{"d_expert": 128, "balance_loss": 0.000465, "balance_bias": true, "init_std_router": 0.0268, "norm_eps": 1e-05, "batch_tokens": [32768, 65536, 131072], "dataset": "wikipedia_en"}
Below are experts of layer 6 (counted from 0) of a mixture-of-experts language model. Rows are named router (the router's row for the expert), gate (a neuron's input weights, with its number), up (a neuron's input weights, with its number) and show model dimensions 192-255. Each number is 50 + 12 x the weight over its row's rms, rounded and kept within 0 to 99.
Before each expert's rows: "comes after" lists some tokens at least twice as common just before its tokens as in all text. This comes from a sample of Wikipedia text that the model never trained on. Tokens count by the router's weight.

# expert 11
comes after: "1", "2", "9", " ", "0", "8"
router:41 48 61 34 71 65 51 58 55 39 63 46 77 45 51 46 53 45 41 50 68 49 50 52 21 56 52 49 72 32 42 63 51 61 44 39 58 44 56 60 59 29 54 45 47 42 38 57 60 57 49 52 44 77 39 61 29 47 51 49 45 45 50 57
gate1:26 51 70 53 57 40 25 76 46 46 66 50 56 39 67 44 49 50 54 35 28 57 70 50 57 47 61 43 51 45 39 33 56 54 43 23 55 47 54 45 62 41 41 22 39 59 52 48 50 49 30 64 56 52 44 63 54 53 69 57 47 54 39 70
up1:72 35 31 47 49 57 67 31 58 46 43 68 44 62 39 55 47 46 47 73 71 46 28 53 50 65 35 52 57 52 51 70 48 59 62 79 45 65 52 66 36 63 53 76 55 40 61 57 27 58 62 39 48 37 63 39 49 48 44 29 53 49 45 33
gate2:51 55 44 53 46 47 47 51 47 35 60 57 42 41 43 42 13 26 36 26 34 79 60 26 32 48 42 49 58 46 39 68 45 65 40 54 58 44 53 60 51 51 53 54 61 46 46 71 37 39 49 47 31 59 52 34 60 53 36 61 48 30 57 47
up2:55 58 55 58 39 47 35 59 33 61 68 46 39 46 40 38 48 63 48 51 42 51 39 51 38 72 67 40 40 58 47 60 51 33 58 63 46 62 39 47 64 52 42 43 43 46 41 46 50 46 67 57 44 35 41 39 39 55 51 37 22 31 33 59
gate3:39 37 61 60 33 52 66 49 51 36 41 60 62 47 65 30 55 35 54 49 53 63 74 76 19 51 59 73 42 52 54 43 48 45 52 44 52 53 59 55 62 38 46 48 57 45 36 64 73 58 20 46 49 69 59 55 42 41 52 35 48 51 77 50
up3:50 58 69 49 56 41 49 35 54 49 59 50 61 60 69 12 56 51 38 55 40 40 52 20 45 51 66 46 72 41 74 43 21 47 57 56 60 49 51 37 72 43 44 48 73 51 35 58 50 70 35 37 65 45 61 55 46 79 55 51 41 54 52 47
gate4:40 41 69 32 25 53 61 49 42 34 46 42 42 50 64 42 58 42 60 53 51 55 54 51 53 53 36 50 38 42 54 65 29 57 49 45 43 73 43 42 56 54 64 48 60 33 85 47 51 60 47 57 53 44 56 26 59 35 62 68 62 32 41 27
up4:45 71 52 80 58 49 31 56 57 61 53 43 52 26 35 59 43 45 46 58 85 58 62 58 56 37 53 55 48 66 38 56 49 45 33 60 47 47 58 70 54 58 38 42 39 56 39 47 55 46 52 46 59 38 32 58 40 44 45 36 47 64 41 65
gate5:29 66 51 48 57 37 59 31 50 50 52 77 57 32 55 65 46 53 35 44 45 60 37 64 60 47 24 52 36 34 47 46 50 37 37 63 48 50 67 51 66 61 57 50 42 51 59 47 49 60 43 34 28 59 52 52 22 60 49 65 60 45 36 46
up5:64 46 64 47 54 44 24 80 55 38 46 49 48 70 30 35 46 63 48 58 64 57 55 54 48 74 49 52 66 52 30 53 67 56 57 66 41 41 11 43 44 45 58 44 28 35 49 55 51 69 30 54 57 50 38 57 33 64 69 59 42 32 47 34
gate6:55 51 51 61 43 57 24 32 95 59 63 51 50 75 45 38 25 61 57 60 48 49 57 68 44 31 59 45 31 58 56 43 51 35 50 54 44 52 49 45 50 48 51 54 28 57 49 25 33 56 61 48 75 40 56 46 36 32 25 54 51 62 44 32
up6:49 49 33 55 54 45 62 34 55 54 55 44 49 54 67 37 35 39 54 53 58 49 57 59 36 41 88 47 39 52 58 45 64 43 75 66 62 37 44 34 53 48 37 68 44 51 41 48 42 50 54 53 60 46 67 47 29 21 36 49 47 59 52 40
gate7:46 61 36 46 37 35 43 42 70 53 61 47 65 66 46 43 53 49 57 43 57 46 75 48 53 55 48 61 65 48 32 55 42 46 64 42 51 52 37 46 54 48 41 40 45 44 69 39 48 55 46 38 42 43 46 67 36 40 53 56 31 39 52 64
up7:63 40 48 64 56 55 45 53 29 44 51 79 38 37 47 50 33 62 45 63 57 66 45 50 42 26 50 60 30 50 61 56 57 58 41 62 41 49 45 54 50 63 47 69 49 69 26 49 41 38 43 61 37 44 69 43 62 52 44 56 49 52 55 38
gate8:52 42 36 53 60 55 41 20 39 46 42 58 28 52 38 32 61 39 48 49 36 61 43 63 45 56 43 68 54 09 47 47 38 82 54 51 62 52 52 48 36 58 58 50 53 68 52 44 62 32 51 65 66 43 30 38 44 49 49 62 82 36 53 71
up8:53 40 35 50 78 42 68 13 26 52 40 50 33 49 39 39 49 36 50 42 57 43 43 64 37 51 36 62 51 22 66 64 46 64 35 60 52 57 48 37 54 47 41 73 54 60 55 59 69 38 37 45 55 59 43 33 40 61 45 55 63 49 55 61
gate9:46 52 61 44 43 30 59 37 32 55 26 65 47 44 49 28 70 39 28 45 53 58 52 62 14 50 30 39 63 34 49 54 70 74 37 47 23 52 50 44 58 48 49 34 37 50 55 63 79 64 54 66 41 70 26 51 56 69 38 73 74 58 55 54
up9:34 75 78 40 44 41 54 64 51 41 49 56 46 44 43 43 69 58 33 30 60 53 43 63 40 46 41 39 47 29 35 57 65 40 52 52 45 51 58 58 61 47 46 28 34 51 35 51 76 53 66 61 54 54 24 76 35 45 54 60 53 45 45 47
gate10:42 65 75 49 63 51 49 81 55 52 62 36 53 45 85 47 22 68 50 43 36 39 42 54 40 64 47 49 47 44 53 63 41 51 46 47 51 59 56 59 61 39 45 23 45 62 49 40 76 54 68 52 38 42 45 44 74 58 64 40 43 40 49 59
up10:40 43 42 42 67 55 48 49 36 49 57 37 56 58 33 58 36 36 64 41 45 64 66 72 53 63 46 34 46 27 52 36 39 47 35 28 33 71 52 53 47 69 37 38 23 48 31 26 56 54 51 34 57 45 45 38 45 53 56 39 42 43 52 40
gate11:24 53 45 65 54 58 46 67 43 55 47 76 28 56 61 60 55 67 29 37 56 49 41 70 77 59 67 55 27 51 56 58 43 54 44 50 53 47 30 48 55 56 62 49 55 38 38 45 44 65 49 39 55 51 25 52 44 57 54 53 45 61 42 52
up11:44 43 61 43 31 29 50 32 35 69 41 30 43 62 16 63 56 39 47 74 55 48 43 62 44 57 57 46 43 54 39 60 34 53 40 94 60 61 59 46 49 33 87 28 63 39 53 42 65 47 64 45 38 43 48 52 33 46 64 25 50 57 41 45
gate12:70 49 62 36 67 74 69 60 56 42 54 45 56 47 46 50 49 56 39 53 67 41 58 44 25 54 60 47 56 53 50 45 35 62 52 66 49 49 56 63 42 78 36 63 18 58 52 38 46 43 52 41 65 40 42 56 41 61 46 37 47 46 33 56
up12:29 51 49 47 54 39 47 37 25 27 49 48 54 52 45 30 50 51 44 52 84 38 28 51 54 59 49 30 54 71 43 54 61 31 42 45 49 53 38 70 49 48 63 47 29 46 51 21 76 32 44 60 71 69 35 62 52 51 26 35 36 48 52 35
gate13:52 66 44 49 55 58 53 40 41 36 52 54 63 52 67 33 72 53 37 50 53 43 45 55 64 54 65 61 62 57 48 53 65 51 72 18 55 34 52 54 33 36 44 54 23 74 61 46 69 48 25 55 31 66 59 41 67 58 63 59 52 42 28 49
up13:54 61 45 32 67 44 58 27 47 41 64 57 36 53 33 42 50 52 34 65 57 68 67 51 57 56 58 50 56 47 50 48 52 44 67 60 46 56 52 55 53 52 24 49 49 58 43 50 45 01 61 33 55 81 68 50 56 54 40 26 48 46 52 36
gate14:47 50 46 52 56 38 56 40 66 29 45 50 34 44 57 38 61 41 40 64 41 45 39 44 40 44 23 43 68 65 59 33 54 49 26 32 49 44 68 51 76 42 36 44 48 55 56 37 51 47 48 60 48 28 30 64 48 51 75 53 48 35 41 43
up14:59 39 59 42 68 39 49 39 83 46 67 35 41 44 59 43 67 46 26 55 49 30 55 45 49 45 48 43 55 60 62 50 45 40 34 34 43 56 64 33 46 64 45 41 54 43 74 45 46 55 67 61 52 34 48 57 45 54 57 47 41 33 42 65
gate15:77 54 50 53 63 52 43 51 48 58 41 42 51 36 51 39 51 44 48 16 53 31 57 39 39 39 41 53 32 56 43 29 44 39 64 41 54 43 57 55 49 35 38 72 70 55 36 66 43 35 61 54 53 44 39 44 45 53 36 58 53 62 50 50
up15:59 47 56 51 54 35 33 34 38 60 51 42 45 45 54 44 51 39 53 24 60 47 50 46 38 49 40 61 35 61 39 22 54 44 60 36 26 38 58 43 44 37 44 53 60 58 46 60 40 54 56 41 44 39 42 61 58 39 49 69 52 38 57 57
gate16:58 59 43 51 73 43 46 46 65 70 43 56 26 54 52 32 51 72 51 45 56 49 42 60 43 54 56 43 38 52 47 31 64 62 34 47 54 39 52 26 64 58 34 65 78 47 36 58 56 63 49 38 34 60 58 64 25 39 31 54 67 42 35 59
up16:38 60 47 33 51 48 65 47 52 41 41 48 45 51 57 56 44 59 30 54 45 44 46 50 62 65 70 46 37 47 33 63 62 43 32 55 57 36 65 40 59 74 60 61 71 61 38 55 45 69 46 42 40 63 50 70 38 47 25 49 59 59 42 66
gate17:29 64 61 38 60 55 40 48 35 49 53 39 61 43 57 40 58 48 54 38 37 41 39 25 32 45 48 36 50 44 48 48 65 59 51 33 49 40 65 35 37 53 53 34 35 41 37 63 58 50 35 43 36 60 48 61 47 44 60 61 34 54 26 42
up17:30 43 55 32 41 45 48 46 41 35 42 59 72 46 70 54 36 56 40 42 38 41 52 31 42 36 39 51 48 40 40 44 64 43 60 32 66 39 56 63 58 48 39 45 60 48 51 52 31 53 42 34 30 54 60 58 28 40 42 44 68 51 55 75

# expert 0
comes after: " ", "1", " was", " (", "–", " is"
router:22 35 53 50 66 44 42 41 55 40 63 58 56 48 66 52 50 58 73 50 47 41 43 54 44 27 44 53 25 63 44 60 35 56 40 32 52 40 53 23 47 44 33 33 54 23 63 28 69 57 54 36 52 61 27 56 53 67 42 39 59 26 33 45
gate0:33 36 40 48 60 51 53 39 35 31 53 51 55 39 60 51 69 55 53 58 36 79 30 62 46 40 51 55 38 57 58 28 71 87 45 50 46 77 54 37 35 35 38 43 51 49 44 55 52 30 48 59 42 69 48 39 61 48 58 64 52 47 52 60
up0:33 59 48 34 65 56 58 27 33 55 59 46 79 40 58 59 46 42 43 62 54 57 40 63 41 47 48 62 02 68 53 53 63 64 47 52 44 48 59 33 44 34 46 55 56 55 59 38 50 38 59 37 40 73 52 54 48 59 57 34 46 53 34 55
gate1:56 40 30 44 40 40 53 57 65 30 46 53 53 52 61 48 45 40 44 49 50 49 57 40 30 41 74 62 38 64 48 50 36 68 44 46 55 62 44 24 52 42 49 65 72 59 52 65 35 48 56 53 39 35 50 24 50 44 40 36 64 43 58 44
up1:42 48 47 56 61 54 82 42 36 48 65 44 58 63 55 50 50 48 43 52 42 56 34 32 51 44 48 41 64 40 51 46 53 29 42 45 67 34 64 51 53 53 41 54 18 43 52 35 46 46 39 50 68 59 56 58 19 58 43 60 20 37 46 38
gate2:49 58 51 51 57 50 45 32 59 55 65 43 62 36 52 64 52 55 30 38 79 61 59 42 46 42 53 47 40 31 74 21 38 59 51 43 32 39 36 54 48 78 49 56 28 65 43 60 37 50 54 35 71 23 27 52 54 35 53 60 51 46 24 48
up2:43 37 36 52 38 39 38 21 57 53 48 48 50 46 62 38 47 44 58 87 43 40 45 33 56 71 53 80 45 46 53 58 35 54 55 34 53 67 36 49 55 48 53 45 36 61 39 41 38 51 41 53 44 69 80 39 47 78 32 56 37 57 67 36
gate3:55 52 44 36 41 55 44 60 45 60 63 69 64 40 46 58 46 47 59 47 40 41 54 65 57 41 64 65 42 49 70 48 48 73 74 48 41 84 54 36 44 59 55 47 65 31 34 55 49 36 39 58 53 61 43 67 37 64 73 52 51 53 43 38
up3:40 47 60 42 22 57 59 45 45 37 32 31 39 42 51 57 51 44 55 72 30 53 51 55 50 56 58 38 47 57 48 42 74 41 48 34 49 64 52 55 45 33 62 74 34 47 08 66 53 49 45 48 43 49 42 62 39 37 63 51 62 44 62 29
gate4:53 53 53 57 44 39 46 59 90 30 65 58 68 45 47 53 35 55 48 56 52 49 56 56 43 55 61 53 49 31 57 48 54 60 44 37 35 48 48 43 48 51 63 45 62 48 50 51 50 70 39 39 62 47 61 65 54 39 52 46 49 45 25 72
up4:60 67 64 44 48 41 44 50 53 66 41 51 55 58 47 66 50 55 57 55 62 52 52 50 61 50 61 47 59 60 48 52 64 57 63 45 46 51 36 23 33 62 65 49 55 32 46 44 61 63 51 45 50 52 66 33 49 60 72 37 58 51 40 49
gate5:59 70 58 66 41 52 53 36 74 54 61 41 45 52 48 31 31 32 42 39 52 55 49 30 53 63 53 58 59 47 35 64 54 41 34 55 49 46 47 66 49 64 53 54 40 38 31 40 49 54 29 61 59 52 58 41 68 52 38 57 51 49 60 46
up5:84 40 56 41 53 51 52 75 59 54 61 61 53 42 31 44 43 53 42 39 46 53 61 52 57 34 63 64 42 34 61 56 59 70 34 52 64 35 54 50 59 41 60 66 49 56 34 50 53 41 50 60 31 66 58 25 58 42 56 64 22 40 36 43
gate6:36 35 71 84 54 49 51 41 50 38 42 52 24 60 59 50 65 52 35 21 52 61 42 56 51 65 39 55 33 56 44 54 55 42 65 53 39 29 45 48 55 29 14 39 47 27 57 55 76 44 47 52 45 38 57 30 59 37 49 44 57 55 36 51
up6:42 51 80 66 51 59 55 42 53 54 39 41 51 56 37 56 61 50 33 42 46 40 31 66 62 62 48 54 39 55 55 42 46 33 61 38 40 37 42 52 62 27 32 48 59 41 56 48 82 40 74 29 60 18 34 41 48 34 57 56 53 63 39 72
gate7:43 49 43 48 61 42 46 41 56 29 64 43 33 50 51 42 57 39 75 54 42 29 53 39 54 60 53 39 68 70 49 48 49 56 36 60 43 32 47 50 70 65 34 50 34 56 56 43 69 53 47 47 54 58 52 55 64 50 19 52 61 47 59 70
up7:64 45 50 61 47 62 51 28 45 62 63 76 60 27 34 24 52 70 51 55 41 53 45 40 70 56 62 24 69 58 48 47 74 52 45 39 53 43 39 64 55 67 45 35 50 50 66 57 65 32 74 63 39 51 46 69 45 29 40 57 61 62 48 44
gate8:49 47 47 20 76 37 44 50 63 49 41 54 60 45 66 50 61 52 48 54 59 62 46 55 44 13 58 55 59 46 60 42 40 31 31 48 57 41 61 36 62 59 44 61 53 47 56 44 57 56 26 48 47 63 34 53 44 47 55 52 23 42 48 24
up8:30 47 32 57 64 46 48 36 53 68 53 72 52 53 62 55 53 53 63 53 45 35 23 47 35 58 40 42 51 46 42 44 56 45 67 50 44 62 58 61 19 52 28 36 45 48 53 52 51 60 51 36 68 55 67 54 24 69 61 38 48 62 63 55
gate9:51 58 57 42 37 55 38 43 61 55 40 75 74 47 37 66 52 49 55 17 39 55 36 31 63 56 57 69 47 72 52 44 50 69 41 45 87 49 46 54 40 25 45 48 38 69 46 58 39 62 63 51 45 45 47 42 47 43 49 41 36 58 45 42
up9:42 55 30 74 52 46 58 39 50 32 42 31 36 75 43 26 49 27 45 81 76 31 56 62 44 53 48 41 60 25 42 61 54 50 61 42 22 44 40 62 60 64 47 77 46 50 59 38 56 34 43 59 58 56 58 52 35 30 60 34 56 48 73 61
gate10:44 39 42 70 31 38 27 54 65 65 65 30 32 34 41 47 46 52 49 48 24 48 57 55 59 39 67 52 48 65 58 26 32 65 63 59 40 47 55 50 60 59 41 51 54 41 40 45 53 40 46 29 60 55 50 51 34 46 72 33 68 58 49 53
up10:41 68 48 47 43 36 43 45 43 55 60 48 41 49 49 26 47 43 49 74 39 47 63 53 57 45 69 40 50 59 56 32 35 58 49 54 51 49 63 47 35 71 38 64 53 50 54 44 62 41 40 37 53 59 50 66 34 38 76 18 53 57 55 42
gate11:25 52 41 70 63 38 44 37 57 41 42 55 55 34 59 44 47 62 46 21 32 59 41 29 56 14 59 62 50 35 44 55 58 38 46 50 38 42 56 75 52 72 51 55 30 50 35 37 38 57 63 52 50 57 45 47 80 53 39 73 57 54 32 60
up11:57 37 53 38 45 77 56 55 50 42 49 43 43 54 40 47 58 54 45 53 56 30 55 39 52 47 54 45 52 48 48 34 49 65 57 53 62 40 42 45 40 27 61 56 70 61 66 52 55 41 44 35 33 38 68 55 25 49 65 27 49 55 66 38
gate12:31 56 50 47 55 44 31 54 36 54 51 50 67 55 56 32 52 53 37 67 15 47 48 58 35 37 43 48 54 59 48 41 59 82 58 48 25 42 56 45 55 51 42 30 56 45 70 50 46 60 32 30 40 54 53 76 32 45 35 69 46 30 64 65
up12:56 60 53 38 36 25 46 44 50 30 51 52 57 70 50 54 54 45 43 64 46 48 43 37 57 52 51 33 40 53 65 50 45 35 43 33 71 58 53 31 51 55 40 19 17 41 63 59 39 41 33 46 69 49 29 52 57 41 39 63 48 45 37 62
gate13:43 37 40 45 43 45 43 42 52 41 56 60 44 51 52 16 65 53 49 33 26 41 39 38 39 43 53 55 51 58 66 56 27 62 66 27 49 52 32 49 57 36 48 59 60 48 59 46 48 55 59 41 65 24 41 41 48 44 65 46 39 59 41 58
up13:50 45 46 49 52 59 45 34 53 39 61 51 35 72 68 56 55 23 48 56 53 50 52 45 49 49 67 68 89 55 53 49 59 46 64 55 58 33 48 73 54 70 28 46 49 54 57 56 68 45 51 56 25 76 66 44 66 44 53 68 53 70 44 19
gate14:52 73 51 59 47 73 49 34 66 62 65 44 44 54 44 34 66 71 29 60 44 40 54 53 44 35 54 47 46 40 62 61 39 38 66 56 55 58 49 33 55 66 53 45 34 27 54 56 47 39 39 70 57 47 57 32 64 40 27 24 42 43 48 42
up14:52 57 33 50 59 45 50 58 44 63 44 43 45 56 38 69 72 50 55 44 67 50 33 57 62 60 46 54 60 39 45 55 58 66 58 67 53 20 44 56 40 59 61 56 52 73 46 52 40 38 58 27 55 80 54 29 34 41 65 35 43 43 31 58
gate15:50 34 20 44 73 37 65 47 48 54 51 35 48 52 76 60 50 67 51 54 31 45 38 76 68 39 41 85 45 40 56 62 39 50 38 44 56 40 30 77 65 60 56 49 67 41 33 47 60 41 42 44 67 51 16 39 43 47 49 54 20 39 71 44
up15:40 55 70 36 68 54 40 51 53 52 57 65 50 42 44 43 74 35 58 40 61 56 60 40 51 39 55 52 58 54 63 26 44 59 46 57 38 41 73 45 38 54 65 44 34 49 48 37 49 49 50 54 38 57 51 54 59 29 57 46 57 56 52 32
gate16:25 49 77 72 07 46 41 66 68 48 63 52 46 47 44 52 73 54 59 54 47 55 53 46 53 77 45 50 42 48 47 59 61 38 74 50 49 45 50 69 40 40 26 53 56 52 44 52 42 35 58 27 43 58 35 32 63 52 28 55 52 17 32 48
up16:51 35 55 60 46 43 43 50 56 44 71 72 50 56 47 63 47 53 36 54 27 50 57 45 41 39 67 53 35 63 38 63 51 73 41 50 49 46 55 63 48 50 38 55 67 58 47 44 66 54 48 36 50 55 38 30 47 48 51 53 40 19 36 63

# expert 6
comes after: "0", "9", "2", "8", "3", "4"
router:50 60 45 61 47 34 45 41 56 36 51 58 21 71 35 52 59 48 42 60 39 40 33 59 40 48 54 68 67 46 37 60 56 26 47 58 41 49 65 63 45 37 29 68 79 39 33 38 48 43 44 79 48 44 56 34 62 36 60 41 46 43 52 56
gate0:51 51 63 43 48 52 63 63 47 61 42 41 70 61 46 45 45 34 45 39 49 58 50 80 48 23 60 56 54 50 55 38 74 50 68 54 41 44 56 59 44 41 79 46 45 54 39 50 48 54 40 75 47 67 56 41 34 47 54 42 22 58 52 51
up0:49 53 60 80 44 54 55 62 49 52 60 35 51 39 43 54 42 33 72 49 63 43 47 59 33 44 54 52 67 62 42 63 61 40 36 54 30 54 43 65 49 60 70 66 49 40 27 53 56 64 50 57 44 52 55 44 57 64 58 52 47 57 58 58
gate1:55 65 49 71 68 47 45 45 33 35 43 41 57 68 57 52 59 50 47 63 54 41 57 69 60 34 56 54 56 27 55 53 51 43 71 54 45 58 55 39 56 46 43 58 49 53 55 42 35 54 63 61 47 38 58 44 42 51 36 56 68 45 22 60
up1:35 40 57 57 52 51 55 55 46 67 37 40 41 35 45 46 35 37 58 26 68 32 60 34 35 71 51 14 51 32 35 52 38 31 65 48 57 51 37 39 45 61 56 52 57 50 58 50 57 60 46 43 45 56 63 61 65 57 44 35 54 54 46 69
gate2:70 59 35 67 70 47 41 69 51 57 68 61 52 69 33 54 63 64 50 56 41 56 58 60 41 36 70 58 47 33 63 46 49 19 64 48 34 49 93 42 47 40 29 34 25 38 36 67 52 40 46 76 47 56 48 39 36 46 35 45 50 64 33 45
up2:69 43 34 52 45 73 53 66 44 56 56 68 46 44 35 45 50 68 49 44 31 57 48 57 42 46 57 61 42 36 62 51 54 39 73 54 49 55 54 39 42 57 42 42 51 37 38 48 51 80 67 58 43 54 47 37 45 42 46 61 42 42 42 59
gate3:59 65 39 37 47 57 45 49 22 37 40 67 32 43 33 61 48 61 30 48 45 59 46 58 61 46 77 66 37 81 30 45 61 47 51 66 42 65 52 44 40 57 55 65 60 39 58 56 61 51 39 61 30 61 57 22 26 51 45 59 23 63 45 48
up3:45 46 61 47 57 48 44 68 60 56 61 56 47 30 43 53 34 51 46 57 51 61 68 54 33 61 64 41 38 61 45 39 40 51 45 68 57 61 48 39 53 79 43 45 45 58 34 22 34 55 62 38 63 36 55 49 60 33 46 39 54 42 37 69
gate4:61 42 48 64 49 55 44 59 48 27 49 35 57 79 48 46 73 80 57 69 57 56 44 42 50 65 49 61 68 46 48 36 65 67 69 53 42 62 61 61 42 41 52 34 58 62 53 46 53 72 35 52 58 70 44 72 56 47 71 62 71 41 62 66
up4:59 43 52 23 46 65 43 40 40 58 46 16 47 52 57 50 43 39 53 54 61 64 22 72 69 51 50 52 40 48 48 39 61 56 51 54 52 56 48 39 35 67 58 56 61 53 53 49 38 53 59 55 49 44 53 53 52 52 48 28 48 50 19 41
gate5:39 59 44 50 25 47 45 46 54 41 50 54 42 60 45 38 39 51 55 67 59 45 50 38 69 48 26 29 30 29 37 64 33 50 59 47 58 66 36 52 54 48 45 29 59 22 50 44 60 26 54 71 62 45 68 37 69 54 54 29 55 50 50 42
up5:64 53 70 59 40 50 49 55 71 40 43 54 32 48 58 46 36 61 45 46 57 59 49 42 50 61 44 56 71 70 57 44 50 37 43 50 59 53 39 37 56 25 37 51 49 40 71 52 73 59 49 50 58 36 40 42 56 53 54 54 79 69 51 50
gate6:67 58 90 66 50 26 29 59 53 52 47 51 25 42 47 47 48 37 52 58 55 51 86 29 62 51 53 71 30 45 73 45 42 43 28 53 43 58 49 37 59 67 65 57 59 53 46 69 57 46 41 55 45 46 53 67 79 41 73 54 53 32 49 41
up6:71 55 68 53 48 35 39 60 71 58 31 50 38 45 44 32 43 50 58 52 48 66 49 56 53 53 60 69 29 68 54 36 50 33 41 47 62 47 59 33 45 69 50 59 48 55 36 49 41 19 27 58 67 57 38 49 75 48 71 72 43 53 44 30
gate7:61 48 49 48 46 60 52 51 52 46 36 64 41 44 35 53 53 54 44 63 34 61 50 50 57 54 71 39 55 69 41 29 48 55 45 49 36 42 70 67 55 58 42 37 44 23 40 38 52 50 55 46 58 45 54 50 65 52 65 66 66 53 46 60
up7:53 50 56 41 60 37 67 61 40 57 70 45 49 59 50 55 42 43 45 48 53 44 59 68 54 51 42 55 68 55 37 59 51 47 71 50 46 67 42 16 51 42 46 43 58 52 51 55 59 67 47 48 51 77 46 51 60 48 28 57 55 44 47 27
gate8:42 55 65 44 33 29 42 62 63 43 66 40 48 63 43 51 44 64 52 49 33 24 56 44 42 46 41 49 65 34 27 75 50 62 60 67 62 46 60 59 47 57 25 37 51 44 42 41 45 69 66 51 26 38 36 56 51 38 59 38 53 61 44 45
up8:55 47 42 44 58 55 70 28 47 45 35 62 39 48 56 48 56 42 57 59 64 58 25 59 65 54 54 69 34 59 51 25 42 35 60 44 54 53 53 39 71 49 66 60 30 58 63 58 41 66 42 42 68 44 55 55 49 46 19 57 31 37 46 57
gate9:68 58 58 65 35 71 37 58 45 60 44 20 34 58 57 41 49 59 51 30 27 30 52 56 56 44 44 53 33 55 35 51 46 48 31 55 57 56 39 40 33 50 65 56 60 46 62 44 43 53 29 36 55 49 40 38 68 64 51 43 68 31 47 53
up9:48 46 37 58 49 56 53 40 39 48 34 45 41 71 62 38 61 43 55 45 52 51 29 47 58 47 54 57 70 78 45 58 50 42 57 54 41 47 49 37 49 47 66 40 74 37 43 65 30 33 43 63 62 51 48 27 47 39 53 65 63 51 23 56
gate10:59 44 69 50 52 39 51 55 30 32 51 47 51 54 33 62 45 50 49 53 63 46 49 58 34 65 52 38 50 71 53 63 51 48 15 34 31 56 64 52 39 65 46 44 44 64 44 52 42 76 29 52 39 58 53 42 66 73 51 43 54 55 49 55
up10:42 51 75 58 61 36 52 43 41 30 34 40 56 52 29 58 36 61 50 44 66 44 29 39 45 66 44 30 63 69 57 67 51 47 30 36 32 46 54 53 35 70 45 43 41 53 48 52 44 58 46 37 47 63 56 38 75 73 37 64 46 61 56 63
gate11:57 46 60 77 61 57 65 26 48 55 39 42 49 43 43 40 45 63 67 55 42 57 44 67 51 58 34 56 76 43 46 27 54 40 66 57 60 42 53 65 49 65 62 49 53 34 51 65 66 43 57 50 68 43 40 50 37 62 67 47 33 51 60 37
up11:50 52 54 63 37 47 58 53 41 55 49 53 56 39 51 72 49 61 72 37 35 49 62 49 52 47 65 70 48 44 53 44 49 51 61 38 56 54 62 62 41 48 65 44 59 47 33 52 55 43 57 42 45 31 51 43 52 36 41 27 42 37 54 40
gate12:42 51 51 60 31 45 66 61 37 45 45 39 49 28 63 47 47 61 63 47 28 55 53 21 66 39 59 54 29 49 40 61 53 57 66 56 41 38 56 37 49 48 51 62 57 51 48 42 50 39 47 34 26 43 42 33 54 44 54 52 63 50 62 70
up12:43 51 54 39 30 36 58 60 33 43 55 60 41 52 31 51 51 33 67 41 37 64 57 53 73 57 34 55 63 69 57 74 50 61 45 39 20 33 54 35 34 48 40 50 71 45 49 30 60 53 45 47 12 75 49 36 34 50 51 47 39 48 79 53
gate13:64 45 29 52 36 34 60 46 33 64 55 56 40 53 34 47 55 49 35 52 48 29 50 61 44 47 52 62 63 33 39 36 45 57 37 62 55 63 55 45 60 31 47 72 47 55 62 53 48 53 41 51 55 72 43 48 50 54 70 59 47 51 50 72
up13:66 45 58 28 38 36 49 49 45 50 67 35 28 48 42 37 42 47 34 54 42 30 63 55 51 40 55 83 49 48 86 55 45 48 61 51 80 55 57 41 31 43 45 64 61 50 54 43 41 58 49 60 58 65 51 59 61 40 38 90 59 48 58 63
gate14:28 45 40 71 54 43 45 58 44 45 49 44 58 42 25 53 49 40 36 55 57 45 36 45 39 64 42 24 49 64 53 38 58 24 55 48 45 47 52 70 59 42 20 56 46 40 41 51 47 68 45 40 52 29 60 54 61 47 34 32 48 44 24 51
up14:57 28 72 21 60 65 58 61 66 66 39 43 38 67 44 29 59 38 59 55 42 41 41 48 55 53 41 57 41 13 55 55 23 43 50 61 63 58 60 70 62 40 30 43 82 42 62 45 45 41 43 60 36 30 43 48 40 60 38 38 38 46 41 29
gate15:51 42 62 32 52 49 60 35 51 56 59 57 33 69 38 50 50 49 39 53 27 57 45 65 56 65 45 74 47 65 49 42 52 48 60 60 45 67 61 74 40 43 44 32 66 58 28 40 42 70 48 49 66 39 70 52 28 67 46 59 52 41 58 40
up15:49 48 58 45 47 26 60 42 60 49 48 46 62 57 39 53 51 77 45 71 48 54 64 40 55 48 65 50 49 78 63 59 54 37 64 55 58 60 58 37 20 48 42 59 44 57 59 52 37 63 62 52 52 31 50 45 59 51 46 43 31 47 31 51
gate16:37 45 33 56 53 64 57 60 35 41 46 39 53 50 26 62 56 49 54 78 44 32 45 41 70 52 42 39 35 33 51 58 58 55 57 62 47 67 58 42 46 36 49 70 37 45 43 52 23 43 66 66 64 33 53 37 72 31 53 58 53 39 34 50
up16:46 37 70 51 42 58 40 29 41 68 38 60 60 33 53 64 45 59 43 44 53 51 60 62 53 41 64 35 59 50 24 65 69 56 51 49 59 28 48 54 52 69 52 43 71 45 58 54 68 53 60 43 58 69 56 45 57 83 49 40 58 55 67 36